Experts of a small language model: 2 picks a token, a variant of Adam for the experts.
Below are experts of layer 5 (counted from 0) of a mixture-of-experts language model. Rows are named router (the router's row for the expert), up (a neuron's input weights, with its number) and show model dimensions 0-63. Each number is 128 + 32 x the weight over its row's rms, rounded and kept within 0 to 255.
After each expert's rows: a language model's description of what the expert responds to. This comes from a sample of Wikipedia text that the model never trained on.

# expert 20
router [ 57 196 188 119 194  60 192 144  30 170  92 126 172 101 114 190 149 111 136 163 110 131  98 126  88 116 153 225 135 128 113 136 114 113  98 122 137 161 148 137 144 123 171 108 133 128 152 115 100 166 160 154  85  81  87 146  83 139 117 139 164 146 144 171]
up0 [ 96 105 106 154 174 129 150 115  75 108 168 161 148 123 157 131 160  98 107 150 158 115 104 155 101 118  56 153 168  97 164 124 185 178  72 114  73 134 153 169 138 105 114 129  78  86  94 118 126 129 171 103 139 138  99 160 139 111 126 126 130 146 142 123]
up1 [124  85  45 105 185 113  99 124  59 132 190 188 176 140 157 114 166  56 143  98 146 166  98 162 109  90 145 103 151  99 124 101 110 134 158 129  85 118 122 161 154  81 137  92 104 111  79 135 124 132 149 153 103 133  85 192 150  95 133 106 168 208 160 208]
up2 [167  79 136 153 117 129 106  97  94  66 102 115 201 166 111  76 132 130 111  84 130 118  90 138 220 110 114 144  73 121 124 133 163 134  98 117 128 142 151 191 115  70 162 102 150 137  95 123  68  77  89 144 118  77  88 192 127  66 132 117 104 155 108 172]
up3 [105 166 130 106  86 159 146 134 137 100 187  97  87 125 120 147  56  73 146 103  78 141 137 115 159 114  99 140 151 145 129 149 126 109 136 164 111 172 190 205 103 120 136 136 181 154 139 147  89 140 171 124  66 115 118 181 138 140  48 117 110  79 159 152]
up4 [117 109 157 139  88 196 185  66 117 149 177 146 122 172  73 151 161  87 126 114 147 108 105 140 112 109 133  98 165  97 191 129 133  91 130 152 119 161 153 124 160 166 172 102 102 134  93 121 124 176 219 133 132 107  71 126 149 130 126 138 128 128 141 159]
up5 [113  89 155 142 106 102  66 170  89 137 131 113 121 107 207 114  85 141  59 116 194 169  69 188 147 105  85 171 119 155  91 126 128 157 152 116 110 114 190 178 113 157 117  74 124 137 153 152 157  88  78  72 125 139 108 119 174 170 103 144  83  96 112 113]
up6 [153 106 116 130 108 137 145 121 120 167 165 160 102 156 121 151 168  89 142 191  74 159 105  82 142 124  98 125 128 134 133 166 138 102 104 123 141 140 104 118 129 153 143 112 137  62 142  95 112 147 143 101 128 152 114 150 148 106 111  55 159 152 198  15]
up7 [106  87 125 128 133 152  92 124 131 139 137 155  98 134 141  96 103 160  95 107 179 102  86 139 132  89 152 145 112 116 109 109 181 141 115  73 125 158  89 164 143  64 163  90  81 160 120  96 103 121 117 126 107 145 173 132 133 173 100  81 112 118  97 101]
up8 [177 100 103 126 147 114  99 174  96 164  87  95 125  96 134 140 111  47 156 133 135 159  75 100 121  93 153 174 127 114 101 132 136 145  87 155 137 134 171 148  97  42 116 103 129  93 128 160 127 142 196 128  65 137 143 116 160 119 141  99 117 159 151 139]
up9 [110 101 119 113 150 129  85 154  66  93 137 141 175 112 118 138 151 127 122 146 173 133 130 170  91  73  83 114  95 107 130 146 147 132 103 122  82 134 154 154 189 121 161 118  55  79 110 152 106 146 186 113 142  40 148 141  90 134 109  78 152 109 158 177]
up10 [116 104 118 139 120  88 113 144 114 152  98 142 117 147 181 110 140 121 176 201 117  86 120 111 124 133  46 153 130 136  80 112 129 138 161  94 108 152 128 111 165 100 137 102 159 138 132 160 175 127 127 140 130 119 140 105 148 108 118 136 118 139 157 106]
up11 [134  90 134 123 110  69  89 153  94  78 116 113 133 176 172  92 135 172 100 133 105  77 194 144 170 160 124 174 136  95 185 139 103 138 124 122 132 113  97 119 156 131  91 173 108  83 133 124  91 112  86 141  83 150 126 124 124 171 102 169 174  62  78 118]
up12 [173 116  85  71 166 110 178 149  85 137 149 193 163 142 153 142 163 100 170 114 126 180 101 187 149 126  72 114 135  60 163 131 171 130 121 113  38 156 161  81 163 115 141 100 132  69  99 140 105  96 176 136 111 116  91 128  85  87 158 133 143 124 104 146]
up13 [136 165  90 103 157  97  83 104  78 130 149 120 127 117 149 177 130 114 110 181 151 192 114 173 114 125 143 115 159 132 158 148 104 107 127  57  84 154 140 110 114 194 143 107 104  64 131 150 111 124 152 107 143 121  85 172 104 120 136 130 104 167 150 142]
up14 [160 115  99 140 166 117 153 112  83 141 155 142 131 109 160 154 169 113 127 115 213 146 113 152 111  96  66  95 161 143 112 143 190 177 119 104 117 146 177 132 150  78 123 128  72 136  98 208 132  97 183 172 104 141  69 148  91  89 105  77 164 125 128 117]
up15 [103 103 105 147 144 152  87 181  95 126 128 176 119  72 119 138 130 125 118 170 152 175  97 150  47 100 124 113 113  69  83 153 153 106  97 186  69 144 142 134  82  70 101 102 121 151 121 169 156 137 118 213 100 139 169  92 140 130 169  93  69 111 108 149]
Table cell endings. Tokens ending table cells: units and symbols like m, km, %, closing parentheses, last digits, dashes, and header words Party, Votes.

# expert 31
router [112 152 130 131 176 103 166 148  43 123 167 184 151 110 123 122 164 170 134 141 123 136  91 105 131 160  65 122 162 152  91  80 132 107 105 116 142 145  97 139 138  97 145 129 111 125 118 134 142 109 162 169 146 111 137 126 121 111 178 154 178 124 106 134]
up0 [110  83 114 149  99 111  84 145  85 144 175 162  99 127 111 110 150 114 146 163 118 155 149 144  97 134 114  78 115  95 105 177 154 117  76 190 136 192 145 155 103 131 133 102 139 142  78 157 151 169 147 174 134 148  67 156 136 157 117  95 149  86  69 170]
up1 [188 112 112 180 150 126 114 102 113 143 136 155 181 138 110  94 135 116 151 162 192 127  98 100 136 114 115 157 170  64 187  71 135 126 164 109 129 188 168 140 127 130 146 139  97 143  72 174 136 179 123 103 151 141 141 133 107  84  87 119 135 172 136 162]
up2 [ 75 184 143  78 144 143 214 190 100 101 169 180 124  78  95 205 169 183 179 133 179  76 138 100 133 168 134 172 150  67 134 129 144 137 149 100 153 105 118 132 164  81 102 140 151  70 173 149 118 146 200 135  52 103 141 178 126 107 106  88 151 100  89 138]
up3 [ 75 121  94  88 125 137 147  82 113 111 119 181  86 157 154 119 110  98 168 140 142 151 128 167 111 118 132 121 100 146  84 136  81 102  88 144 126 139 144 124 114 130 137 166 152 150 141 150  94 124  83 175 111 122 115 107  94  96 186 148  98 110  96  84]
up4 [125 159 119 130 131 101 111  80 111 139  65  93 178 120  86 121 141  89 119 124  78 170  70  99 108 113  59  93  93 149  77 104 117 100 148 107 122  66 150 154 157 120 107  67 121  95 123 133 137 124 164 102 113 111  86 154 128  60 176 118 129 141  92 196]
up5 [ 67 141  50 208 161 115 135 145 147 101 159 156 128 165  85 129 170  99  79 112 114 171 117  97 130 105 129 130  94  91  89 106 178 142 161  97 116  66 129 199 118 128 130 140 162 171 138 126 157 110 128 145 128 182 118 152  91 130 140 106  99 186  97 147]
up6 [148 118 148 166 135 160  94 173 128  72  68 160 137 105 113 134 132 105 135 174 125 157  95  99 103  59 100 133 133 162 120 110 121 104 126 131 121 101 110 143 152 132 138  93 134 140 102 164 126 109 109 143 144 113  49 170 111 158  64 128 168 133 120 167]
up7 [ 77 188 130 152 148 134 180 114 101 138 175 117 158 106 122 137 118 138  97 127  95 133 155 193 152 147 179 198 117 131 107 162 100 123 110  70 161 149 120 130 177 147 100 136 119  98 106 140 141 146 135 172 111  58 150 151 140 102 135 135  52 101  91 140]
up8 [104 128 117 162 148 123 166  94 122 105 119 140 101 141 128 172 185 124 160 183 114 171 183 148 113 116 104 116 109  48 134 125 152 143  64  92 109 133 115 153 136 122 169 133 132 147 133 145 110 135 152 148 123 151  90 160  82 154 141 146 134 181 157 110]
up9 [ 63 111 200 165 164 135 132 130 129 159 168 154 132  72 113 122 145  67  93 154 138 105 103 150 155  78  92 117  95 115  97  88 134 157 105  71  80 135  69 152 137 156  50 124 115 102  91 112 131 110 117 113 125 121 104 144 132 159  81 139 145 160 113 190]
up10 [118 159 110 143 167 128 145 124 146 142 118 138 148 185 121 161 150 123 103 107 123 113 110 147 110 147  82 168 131 120  90 113 135 206 109 100 110 173 157 146 150 112 134 144 130 190 172 116 139 181 105 148 181 146 102  70 103 151 166  90 111 205  87 176]
up11 [171 142  50 132 159 137 111  92 111 181 144 108 119  86  74 124 153 163 160 118 136 175  59 135  84 147  53 110 180 100 122  91 165 136 135 149 118 136 160 133 117 181 172 122 100 114 123 144 174 128 113 105 140 108 115 138 113 101 164 140 189 199 121 104]
up12 [108 122 167 159 141 148 165 113 146 148 165 165  72 115  62 136 201 128 147 107 141 126 104 199 152 129 119 147 114 135 120 170 190 115 136 102 121 106 142 125 138  95 121 121  93  71 105 152 173 162 126 116 126  87  82 118 163  92  64 134 184 149 109 123]
up13 [123 115 127 145 180 122 148 125 142 119 152 127 140 103 175  83 145  26 120 200 152 155  68 121 151 125  36 115 143 121 148 177 125 161  96 109 123 114 114 159 103 128 180 121 126 129  75 105  69 168 156 125 134  53 132 163 137  96 116 124  93 160 124 113]
up14 [ 58 102  83 104 126 160 160 171 161 141 176 143 137 150 137 138 149 137  83 150 166 112  90 143 141 121 110 109 109  97  78  90 110 136 101 142 147  81 109 174 182 105  98  61 138 131 148  91 144 119 136 138 142 169  98 128 121 162 182 127 151 124 100 128]
up15 [153 122 198 197 144 139 164  57 118 179  78 127 108 161  83 129 164  74 126 106 136  99 149 144 151  84 104 124 132  70  82 135 143 184 162 169 188 154 151 134 113  88 173 150 116 123 152 124 148 112 120 126 126  94 138 123  92 154 107 108 119 114 129 105]
Numeric values and decimals. Digits, decimal points, colons and dashes inside measurements, percentages, times, scores and areas in tables and infoboxes, such as 4.06%.

# expert 29
router [124 171 101  95 135 108 148 100  79 134 142 113 131 105 158 205 151 124 145 141 161 151 108 105 138 111 110 179  92 157  95 100 139 138 116 137 113 140 160 144 107 135 179  86 134  86 118 102 111 195 138 161 121 136  91 189 129  91  98 124 159 156 152 117]
up0 [166 108 169 116 120 160 109 138 120 189 128 122 166 102 133 133  55 127 114 177 119  65 111 120 123  57 149 167 161  86 102 107 118  80 135 145  64 132 100 144 141 141 101  91  93  82 122 193 104  71 156 125 179 140 157 115 163 128 114 152  57  90 203 133]
up1 [131  92 172 152 118 129 171 101 132 196 117 142 123 157 162 142 125 159  98 128  87 123 123 131 150 100 108 111 146 107 133 112 118 102 151  77  84 131 121  40  92 133 123 197 112 142 129 106 149 140 131 170 181 118 111 102 136  99 124 124 161  93 151 139]
up2 [134 118 169 174 107 127 138  81 127 197 115 152 116 142  62  64 128  79 133 126 160 110 209 156 141 136 115 118 119 113 120  84 120 121 143 192 140 165  54 136 132  99  90  80 148 113 102 134 119 111 157 131  84 111 138  77  89 132 115 140 121  73  72 110]
up3 [160  63 164 162 114 161 107 110  88 184 105 150 145 151 111  64 169 155 163 144 152 109  88 117  92 119 112  71 122 112 157  97 152  94 139 193 159 138 102 142 115  81 226 147 125 107 138 125 197 134 118 155  92 118 159 213 120 133 137 141 161  69 110  94]
up4 [112  77 162 190 132 152 172 152 103 128 173 126 143 176 167 156 112 145  98 105 130 113 165 103 148 132 138 128 169  65 120 176 145 167 143 138 137 137 133  86 153 131 109 136 112 106 114 105  98 119 130 104 174 113  83 189 145 162 155 155 162 120 177 141]
up5 [111 117 155 127 161  93 156 171  86 141 131 169 171 112 144 143 149 109  64 149  80 141 122 174 117 118  66 170 101 108 106 125  94  88  74 116 117 108 137 156 190 172 126 114  98  89  50 157 128  96 227 143 153  82 125 147 108 129  87  83 122  85 113 172]
up6 [140 153 111 122 131 118 117 143 125 127 130 118 155 179 146 134 114 127 150 138  74 156 105 133 134 166  86 176 206 129 113 107  89 139 125 192  69 156 136 184 135 103  97 141  80 122 101 150 111 141 123 134 175  91 133  58 143 123  67 162 128 145 181 138]
up7 [ 91 132  94 159 139 100 182 145  77 127 133 203 188 145 129  93 151 138  92 114  88 144 102 183 104 113 128 114 151  53 155 162 119 124  99 130 145 123 112 145 187 147 122  69 123 124  91 171 131 154 158 113 136  81  62 115  78 124 135 100 109 146 127 144]
up8 [122 103 109  83 255 118 117 203 108 111 114 119 118  72 184 186 138  56  81 155 115 136 102  92  73 124  90  93 211 163  99 153 170 108 129 118 123 176 166 175 135 166 138 137 131 198  92 188 115 148 120 123 111 119 108 128 162 123 191  86 145 192 122 180]
up9 [ 93  56  85 102 114 104 178 112 129 122 135 120 130 133 137 114  91 101 108 191  69 114  80 138 156 165  98 103 124  83 136 143 104 187 131 132 171 100  70 137 140 126 145 161 150 170 101 118 156 158 124 177 123 161 147  77 124 142 150  71  89 109 127  83]
up10 [108  97 117 190 124 130 127 193 102 179 100 149 182 137 115  82 136 145 148 136 134 157  96 136 109 151 145 186 121 138 127  60 122 198  80 170  89 158 107 162 144 134  88  94 125 143  84 138 115 121 129 112 107 137 135 152  80 107  76 144  82 121  94 164]
up11 [ 39 158 102 120 165  64 156 167  96  92  87 128 126 119 161 139 189 159 169 114 134  91 145  98 128 147 146 140  89 138  80 140 197 167  99 107 119 153 167 105 136 121 123 127  99  93 113 124  67 101 136 211  85 156 162 176 120  93 175 127 132 151 127 115]
up12 [ 79 135 153 114 126 110 130 117  67 206 104 114 114 133  86 116 100  78 149 176  85 165  84 196 112 153 137 127 141 144 123 130 166 123 147 149 110  83  99 161 135 126 180  83 154 107 119 106 116  98 109 131  75  71 112 104  84 131 137 119  93  84 100 112]
up13 [120 161 201  80 108 132 199 136 121  97 101 130 191 137 111 132 156 151 112 113 146 102  48 159 100 124 130  88 124 116 124 104 128 165  72 131  80 142 119 132 124 161 135 185 137 150 122 127  31 117 135 132 110 148 140 172  95 130  82 120 104 145  84  93]
up14 [184 108 169 160 138 161 108  90 103 153 105 187 113 122 129 115 135 140 162 105 166 116 140 117 155  99 108 147 106 131  84 128 105 215 125 184  88 184 125 108 139 129 102 164 115  47  91 124 113 123 164 163 159 112 141 174 129 103  94 166  96 109  93 178]
up15 [141 218 167 178  92 137 194  88  99 145 121 149 144 111  76 112  87 111 129 208 128 165 166 120 195 102  99 114 120 120 164 109  66 112 105 135 169 132  90 181 113  66 170 131 172 142 183  82 126 175 128 121 163 126 158 121 120 102 150  82 114 104 152 109]
Sentence and line punctuation. Sentence-final periods, table pipes, colons, hyphens opening list lines, and == heading markers before a new sentence or line.

# expert 2
router [156 156  79 129 189  70 187 201  53 110 140 125 178  75 141 191  97  78 203 113 131 116 119 155 108  96 131 148  89 109 123 162 135 143 136 133  88 166 149 186 142 103 161 100 125  98 110 103  99 109 195 119 128  84 104 178 117 103 128 164 136 137 138 175]
up0 [152 149 166 132 124 118 150 152 108 179 135  88 129 107 110 173 140  82 142 135 132 119 141 130 105 118 189 100 156 131 119  60 134  69 127 137 170  74 123 130  71  71 112 102 105 125 102 156  75 131 161 165 129  82  89  96 130  78 172 138 111 133 111 119]
up1 [133 136  96 148 147 101 168 135 100 193 151 178 101 138 123 171 201 142 141  88 149  99  88 148  97 137  94 183 130  81 134 151 130 161 133 132 131 131 184 143 147 129 116 134  85  90 144 151 129 133 147 125 114  90 114 105 118 113 132  62 143 145 151 155]
up2 [170  96 119 166 193 128  98 147 110 148 186 146 156  88 134 160 115 133 156 187 182 157 165 143  70 160 106 172 108  97 146 130  79 128 169 103  84 122 134 148 119 111 113 133 173 105 149 141 143 111 146 136 120  92 150 123 112 200 110 141 150  92 118 107]
up3 [ 72 165 137 146 130 115 110 184 114 131 143 124 183  97 116 160 181  84 103 111 125 133  82 188 120 126  79 136  94 164  91  89 129 133  95 173 183  69 120 175 166 166 124  90 140 143 111 173 125  92 197 129 101 144 163 101  12  91 133 127 156 149 105 128]
up4 [ 45 153 147 100 109 110 142 138 125 138 124 109 142 117 201 182 115  97 136 132 188  82 173 104 135 124 161 114 186 181 158  74 168 115 138 124 153  92 127  87 151 121 178  68 162 121 157 196 122 119 159 167 105 114 137 120  98 123 155 122 111 110 137 110]
up5 [ 82 170 122 202 155  98 141 106 137 185 142 134 122 144  99 217 151 125 108 114 153 180 167 130  99 182 173 141 107 113 169 149 107  96  93 103 148  88 116  68 113 161 133 111  85 122 119 155 121 154 186  79 155  94 151 129 135 133 131 139 167  69 128 143]
up6 [117 138 128 159 110 132  84  99 112 139 165 120 117 102 125 128 126  89 159 190 163 122 160 142 120 119 128  88 106 152 154 102 139 107 144 172 132  93 100 134 154 123 105 148 170 149 165 126 116 183 146 130  35 130 159 174 146 100 115  91 122 141 172 132]
up7 [ 72 186 148 159 118  92 144 143 138 172 107  93 103 143  89 154 173 101 129 130 164 192 180 135 142 122 173 124 129 113 179 127 155 156 125  70 202  62  71  80 120  92 125  96 172 156 165 100  52 112 159  97 105 104  92 119 153 137 176  95 177 138 105 144]
up8 [146 109 139 142 119 134 153 152 116 156 132 131 153 169 140  85 145 167 163 113 120 112 123 103 172 128 187 147 102 130  97 160 173 129 133 107 123 134 157 136 160 131 159 144 141 125 147 105 143 152 111 163 129 155 128 187 164 112 153 143 122 133 130  95]
up9 [106 131 165 151 124 161 118 194 101 108 132 174 114 121 136 146 148 108 148 207 158 180 132 157 172 106 154  95 138 121 136  63 152 139  77 135 117 196 134 174 138 115  90 124 215 153 164 148 107  88 131 132 105 135 107 138 118 104 174 104  91 148 124 104]
up10 [ 85  92 125 195 124 148 100  97 108 116  99 120 138 166 110 132 152 169  94 119  36 149 127 127 164 160 119  98 138 108 100 152 123 118 116 105  78  84  87 152 120 112  83 153  39 171 133  81 108 142  92 116 121 162 134 170 129 137 167  91 155  90 126 102]
up11 [ 97 146 116 135 114 152 175 199 125 130 126 139 101 105 168 165 157 120  76 181 131 100 121 116 115 106 111 116 162 100 114  99 118 159 149 178 149  82 148 151 138 118 159  94 179 111 116 177 138 131 147 119 128 124 159 102 132 157 111 109 141 103 100 183]
up12 [125 150 123 191 190 103 222 111 131 155 128 138 136 148 120 134 177 188 144 191 124 219 121 151 110 102 121 135 106 109 115 172 123  77 119 121 136 104 130 152 121 134 203 164 125 126 126  99 182 146 127 145 122 115 135  46 155 202 127 155 146  86 121 147]
up13 [124 142 162 131 121 141 148  80 128 120 156 132 143 146  97 152 191  63 113 180 113 133 150 150 121  79 173 147 115  97 131 148 142 128  86  75 138 156 110  90 124 171  77  70 138 121 150 174 182 118 144 141 120 117 152 105 130  95  89 110 120  92 145  88]
up14 [114 140 141 109 110 137 117 151 149 163 225 121 153 110 126 128  98 115  97  95 163 148 150 127 183 120  94 193  95 105 148 124 122  90 120 117  54 124 143 113 101 149  98 146 130 123 164  85  95 169 129  83  81 102  97 122 115 180 142 168  67 119 135 133]
up15 [101 115  74 168 113 129 177 120 112 175  79 163 137 135 108  63 180 143 132  86 104 139 148 146 116 109  94 106 110  79  69 110 123 201 163 169 143  81  86 136 111  73 114 151  69 124 121 115 133 113 160 133  98 129 173 102 102  59 127 138 141 125 166 125]
Digits and quantifiers. Digits opening day numbers, times and table stats, plus determiners and auxiliaries like all, some, many, had, has, however.

# expert 10
router [ 93  94 106 146 165  42  89 156  98 150  95 103 184 109 183 206 159 121 153  92 141 115 138 115  89 125  78 156 122  80 150 159 171 163 136  79  36  87 174 110 157 100 115 116  96  70  85  89 108 126 183 173 159 103 121 144 101  86 174 181 150 112 106 177]
up0 [175  73 145 206 132 145 106 144  99 170 117 134 118 152 104  64 138 133  62  87 144 141 153 143 149 115 159 117 172 164 118 158 141 114  65 157 177 203 124 149 111 154 136 151 104 115 149 134 146 143  54  90 127 101 160 115  60 153 119 165  77  73 119 103]
up1 [115 163 147 107 131  57 200 148 117 133 138 146 152 171 146 116 145 143 164 209 141 137 141 144  60 127 107 157 156 105 116 105 144 140  93 168  77 126 109 155 171 114 156  87 140 140 123 168 106 130 163 108  88  82 131 175 119 163 108 107 121 144 159 120]
up2 [ 97  90 144  78 108 144 123 133 110 126 208 172 164 116 127  68 115 119 172 132  94  89  40  91  96 111 122 116 136 119  92 115 182  86 129 132 130 157 120 156 153 138 159 139 115 164 143 114 106 119 145 105 122 113 138 133 100 106 192 145 105 119 120 197]
up3 [163 210 141 134 105 157 117  89 117  99 119 171 128 118 113 117  91 131 107 124 110  98 181  83 127 149 114 170 148 122 124 159 105 106 118 121 160 121  43 144 117 136  73 111  86 118  81 168 129 107  90  96 169 145 121 143  98 232 100  83 128 140  75 118]
up4 [103 119  79 144 203 165 180 168 148 141 201 144 162 155 147 176 185  89 112 192 126 115  90 142 122 103 124 123 135  65  82  76 133 145 105 144 150 116 132 115  90 151 138 144 137 147 113 155 126 137 144 199 176 108 126 147  98 153 147  53 133 106  90 165]
up5 [119 128 106  96 219  60 138 134 115 127 144 139 110  83 188 156 142 143 119 139 188 144 125 101  75 140 141  65 177 126 114 122 128 105  85 138 121 141 118  88 150 114 168 125 148 129 106 191 115 114 114 167 122  49 116 126  96 115 185 135 140 163 110 157]
up6 [113 119 159  88 136 155 145  97 127 146 156 151 149 104 122 160 187 179 163 150 115 121 115 121 105 159 109 185 106 182 151 110 150 136 102 159 147 110 154  90 126 101 104 167  71  95  99 233  97 152 166 167 115 129 105 156 150 131  99  99 120 147 158 116]
up7 [206 113 203 181  85 163 123  77 114 173 162 122 190 192  69  81 128 116 118 144 167 151 141 134  62 143 148 149 108  92 187 119 109 162 114 132 117 154 196 104 129 163  89  97 128 153 124 107 107 145 107 121 115 159  42 149  65 145 156 120 133  95  77 184]
up8 [144 148 121 148 125 154 135 149 109 210 143 134 171 108 115  82 129 129 130 161 146 129 158 161 161  66 102 129 127  80 124 144 106 170  77 124 161 137  68 154 125 106 102 171 138 152 143  97 138 157 107  44 119 149 130 169 151 114 106 121 111 131 122  78]
up9 [ 83 138 131  95 152  79 190 166  82 156 162 156 133 124  95 159 146 136 146 177 137 163 101 158 118  81 128 150 117  89  83  83 130 132  99 148 129 160 124 185 135 126 174 124  84  94 143 190  96 130 171 102 110 130  87  93 101 198 128  91 159 135 155 132]
up10 [ 95 117 117 117 166  95 173 148 146 130 131 125 115 123 155 152 119 131 139 205 162 142  81 123  76 114 145 174 143 141 127 178 162 143 112 140 205 105  98 104 122 129 112 111 155 127 118 138 127 138 185 206 108  71 122  90 113 115 121  83 168  61 102 148]
up11 [ 97  96 124 171 110  58 158 111 100 167 153 137 126 150 146  97 121  79  98 109 113  91 122 113 136  91 135 197  96 116 132 118 129 176 150 108 153 129 131 137 165 163 132 119 135 171 180 140 140  96  74  92 185  98  92 104 154  96 155 131  80 135 161  82]
up12 [121 135 140 142 181 108 117 162  97 112  90 139 105  90 150 127 154  87  84 165 147 199 127 120 144 139 118 106 119  93 115 118 114  87  44 143 117  86  76 175 155 168 116 140 139 180  74 113 177 123 130 144 101 137  79 123 137 125 170 140 110 137  92 182]
up13 [184 123 187 135 106  46  96 124 139 120 187 157 167 133 121  85  67 148 130 181 120  94  95 150 104  98 106 196 130 125 200 146 152 145 124 131  88  95 154 103 135 116 100 130 181 120 132 133 103 104 163  85 151 138 135  97 159 123 150 146 152 140 134 144]
up14 [ 88 118 129  69 101 149 162  90  77 164 117 109 160 138 132 168 140 144 144 130 118 148 122 128  90 126 167  50  89 109 156 130 145 159 162 131  69 160 186  98 115  97 162 132 181 132 105  82 148 135 144 123 127  80 111  69  80 121 165 137 156 102 190  90]
up15 [153 124 139 113 146 119 155 107 116 146 117 161 114 106 125 139 127 155 149 199 119  99 149 126 151 102 136 136 147 166 173 149 117  80  87 137 165 146  79 150 146 119 209 157 121 145 118 112 158 117 203 168  82 108 119 106 125 106 107 139 150 111 138 123]
Table cell separators. Pipe characters separating cells in sports and statistics tables, plus semicolons and the occasional "while" or "and" in prose.

# expert 14
router [142 132  84 101 210 127 109 179  59 102 142 190 132 147 154 134 130 146 123 117 120 190  98 104 128 131  90 146 154 138 117 121 146 120 124 123 104 163 119 135 161 108 146 123 159 116  95 185  85 176 139 140  95 134 151 134 122  47 118 113 156 152 144 207]
up0 [141 101 126  81 138 117  97 129  93 158 102 129 208  65 140 152 120 104 115 115 122 115  88 141 118 106 138 101 125 114 125  51 175 110 120  98  90 163 151 113 195  63 159  88 123 106 107 146 117  65 123 161 104 129  43  91 103  88 135 171 155  86 143 116]
up1 [125 121  75 129 150 103 111 131 117 136 114 114 152  83 152 177 194 124 116 124 152 145 145 125  71  80 100  96 142 125  95 131 128 127 158 122 107 129 136 134 165 106  69  53  67  91 138 118 127 150 179 132 157 143 112  73 122 136 120  91 150 137 135 117]
up2 [138 101 133 137 135 149 124 156 122 124 154 181 180 116 144 129 144  70 168 153 147 157 155 156 137 116 122 121  57 147 109 103 150 103  60 113 137 107 146 165 146 157 102  90  87 142  86 162 127 151 107 122 111  77 118 211 142 138 106  52 137 141  88 133]
up3 [107 165 106 149 103  65  98 156 101 128  68 121 183 139 103  91 106 125 181 116 155 142 175 127 117  96 133 151 167 171 216 150  89  84 107 111 162 115  76 154 122 137  97 183 157 125 116 139 120 103 120 191 116 146 132 132 170 164 149 193 125  70 118  64]
up4 [107 137 168  92  81 113 109 166 119 127 139 154 150 150 128 123 115 164 157 142  91 124  57 100 122 133  97  84 148 131  92 120 182 124 106 158  56 116 131  99 110  74 115 126 140 132  98 100 130 108  96 141 134 117 126 158 118 127 180 115 157 142  72 103]
up5 [108  96 137 147 105 119 165 124  49 154 146 182 135 113 133 122 184  73 142 169 152 132 121 158  79  86 169 162 133  87 104 132 123 129  79  90 116 160 178 188 122  89 173 118  61  98  92  91  79 152 160 109 101  91 111 148 108 152 118  85 129 120 104 143]
up6 [117 180 153  95 126 111 128  97 123 123 146 156  87  97 114 137 103 150 127 146 163 165  76 178  48 162  48 150 129  54  92 114 164 112 172 150  91 139 144 152 120 150  58 116  35 108 113 154 128 158 163 138  84  56 175 122 191 177  79 126 142  99 145 157]
up7 [163 131 117 164 161 134 120 166  98 135 107 157 153 166  54 102 140 146 146  65 114 141 112 113  52  83 151 134 148 153 188 137 160 124 157  88 198 147 152 139 123 116  72 120 157 105 147 163 170 193 163 155 141 135 109  89 100  99 173 119 175 180  92  95]
up8 [ 99 156 129 170 173  64 175 116  93 172 139 146 167  84 124 133 156  64 100 134 172 115 138 164  71  98 125 180 153  64 126 106 151 150 132  97 101 150 172 155 142 106 192 120 123  71 114 116 132 126 149 110 156  90 113 100 127 132  78 139 157 141 114 138]
up9 [131  93 156 128 154  92 106 159  78 153 186 158 162 137 150 134 108 113 100 151 142 133 144 115 125 151 122 129 139  32  88  44 156 146  90 126  81 106 110 100 206 102  88  77 120 176 131 141 127 107 141 120 160  80 172 195 115 160 106  79  84  79 119 221]
up10 [133 142 100 119 131 121  72 153  98 119 169 136 153 135 125 161 146 120 170 114 140 149 158 110 108 102 129  89 167  88 195  99 124 133 117 114 117 126 171 114 123 109 123 151 120 109  82 130 135 118 148 183 135 130 115 129 101 130 107  99 207 100 219 113]
up11 [138 106 149 170 179 104 106 125  90 181 104 109 121 175 138  95  78  64 133 190 118 155 135  52 148 110 147 105 212 121 183 114 118 122 107 165  77 175  98 115 156  86 153 121 157 197  96 174 146 172  95 168 165 153 123 116 108 149 127 193 184 108 161 120]
up12 [ 79 135 107 120 120 119  84 194  95 119  93 204 154 119 137 136 217 119  94  65 119 125  89  92  69 150 127 137 121  61 121  97 149 157  97  88  97  85 121 145 131 117 112 134 143 148 123 160  94 135 242 196 105 152 128  79 119 104  96 102 153 119  85 172]
up13 [142 113 108 151 125 122 124 150 104 124 102 130 113 127 121 124  90  41 124 178 141 175 155 106  99 101  30 175  98 157 130 161 121 161 118  75  83 125  91 147 166  98 178 158 157 128 127  27 115 146  71 150 142  85 151 109  83 104 129 103 146  63 121  99]
up14 [161 145  74 155 139 143 125 141 139 113 149 142 100 133 138 118 154 110 187 136 117 145  88 142 150  90  92 158 165 106 215  94  83 104 159 118 153 199  90 168 149 133 174  81 126 182 112 157 165 174 120 123 128 112 143 112 114 129  80  95 197 182  92 142]
up15 [109 169  96  94 116 125 106 205 130  89  99 116 141 160 140 124 132 130 130 173 123 101 141 119 143  88 128 170 114 136 167 234  69 165  99  44 142  63 147 129 127 154 127 164 177  60  77 103 119 123 107 157 137 140  54 126 106 154 120 108 156 139  93 118]
Year and coordinate digits. Middle digits inside years and coordinates, especially the 9 or 8 after 19, as in 1994, 1981, 5.783°N.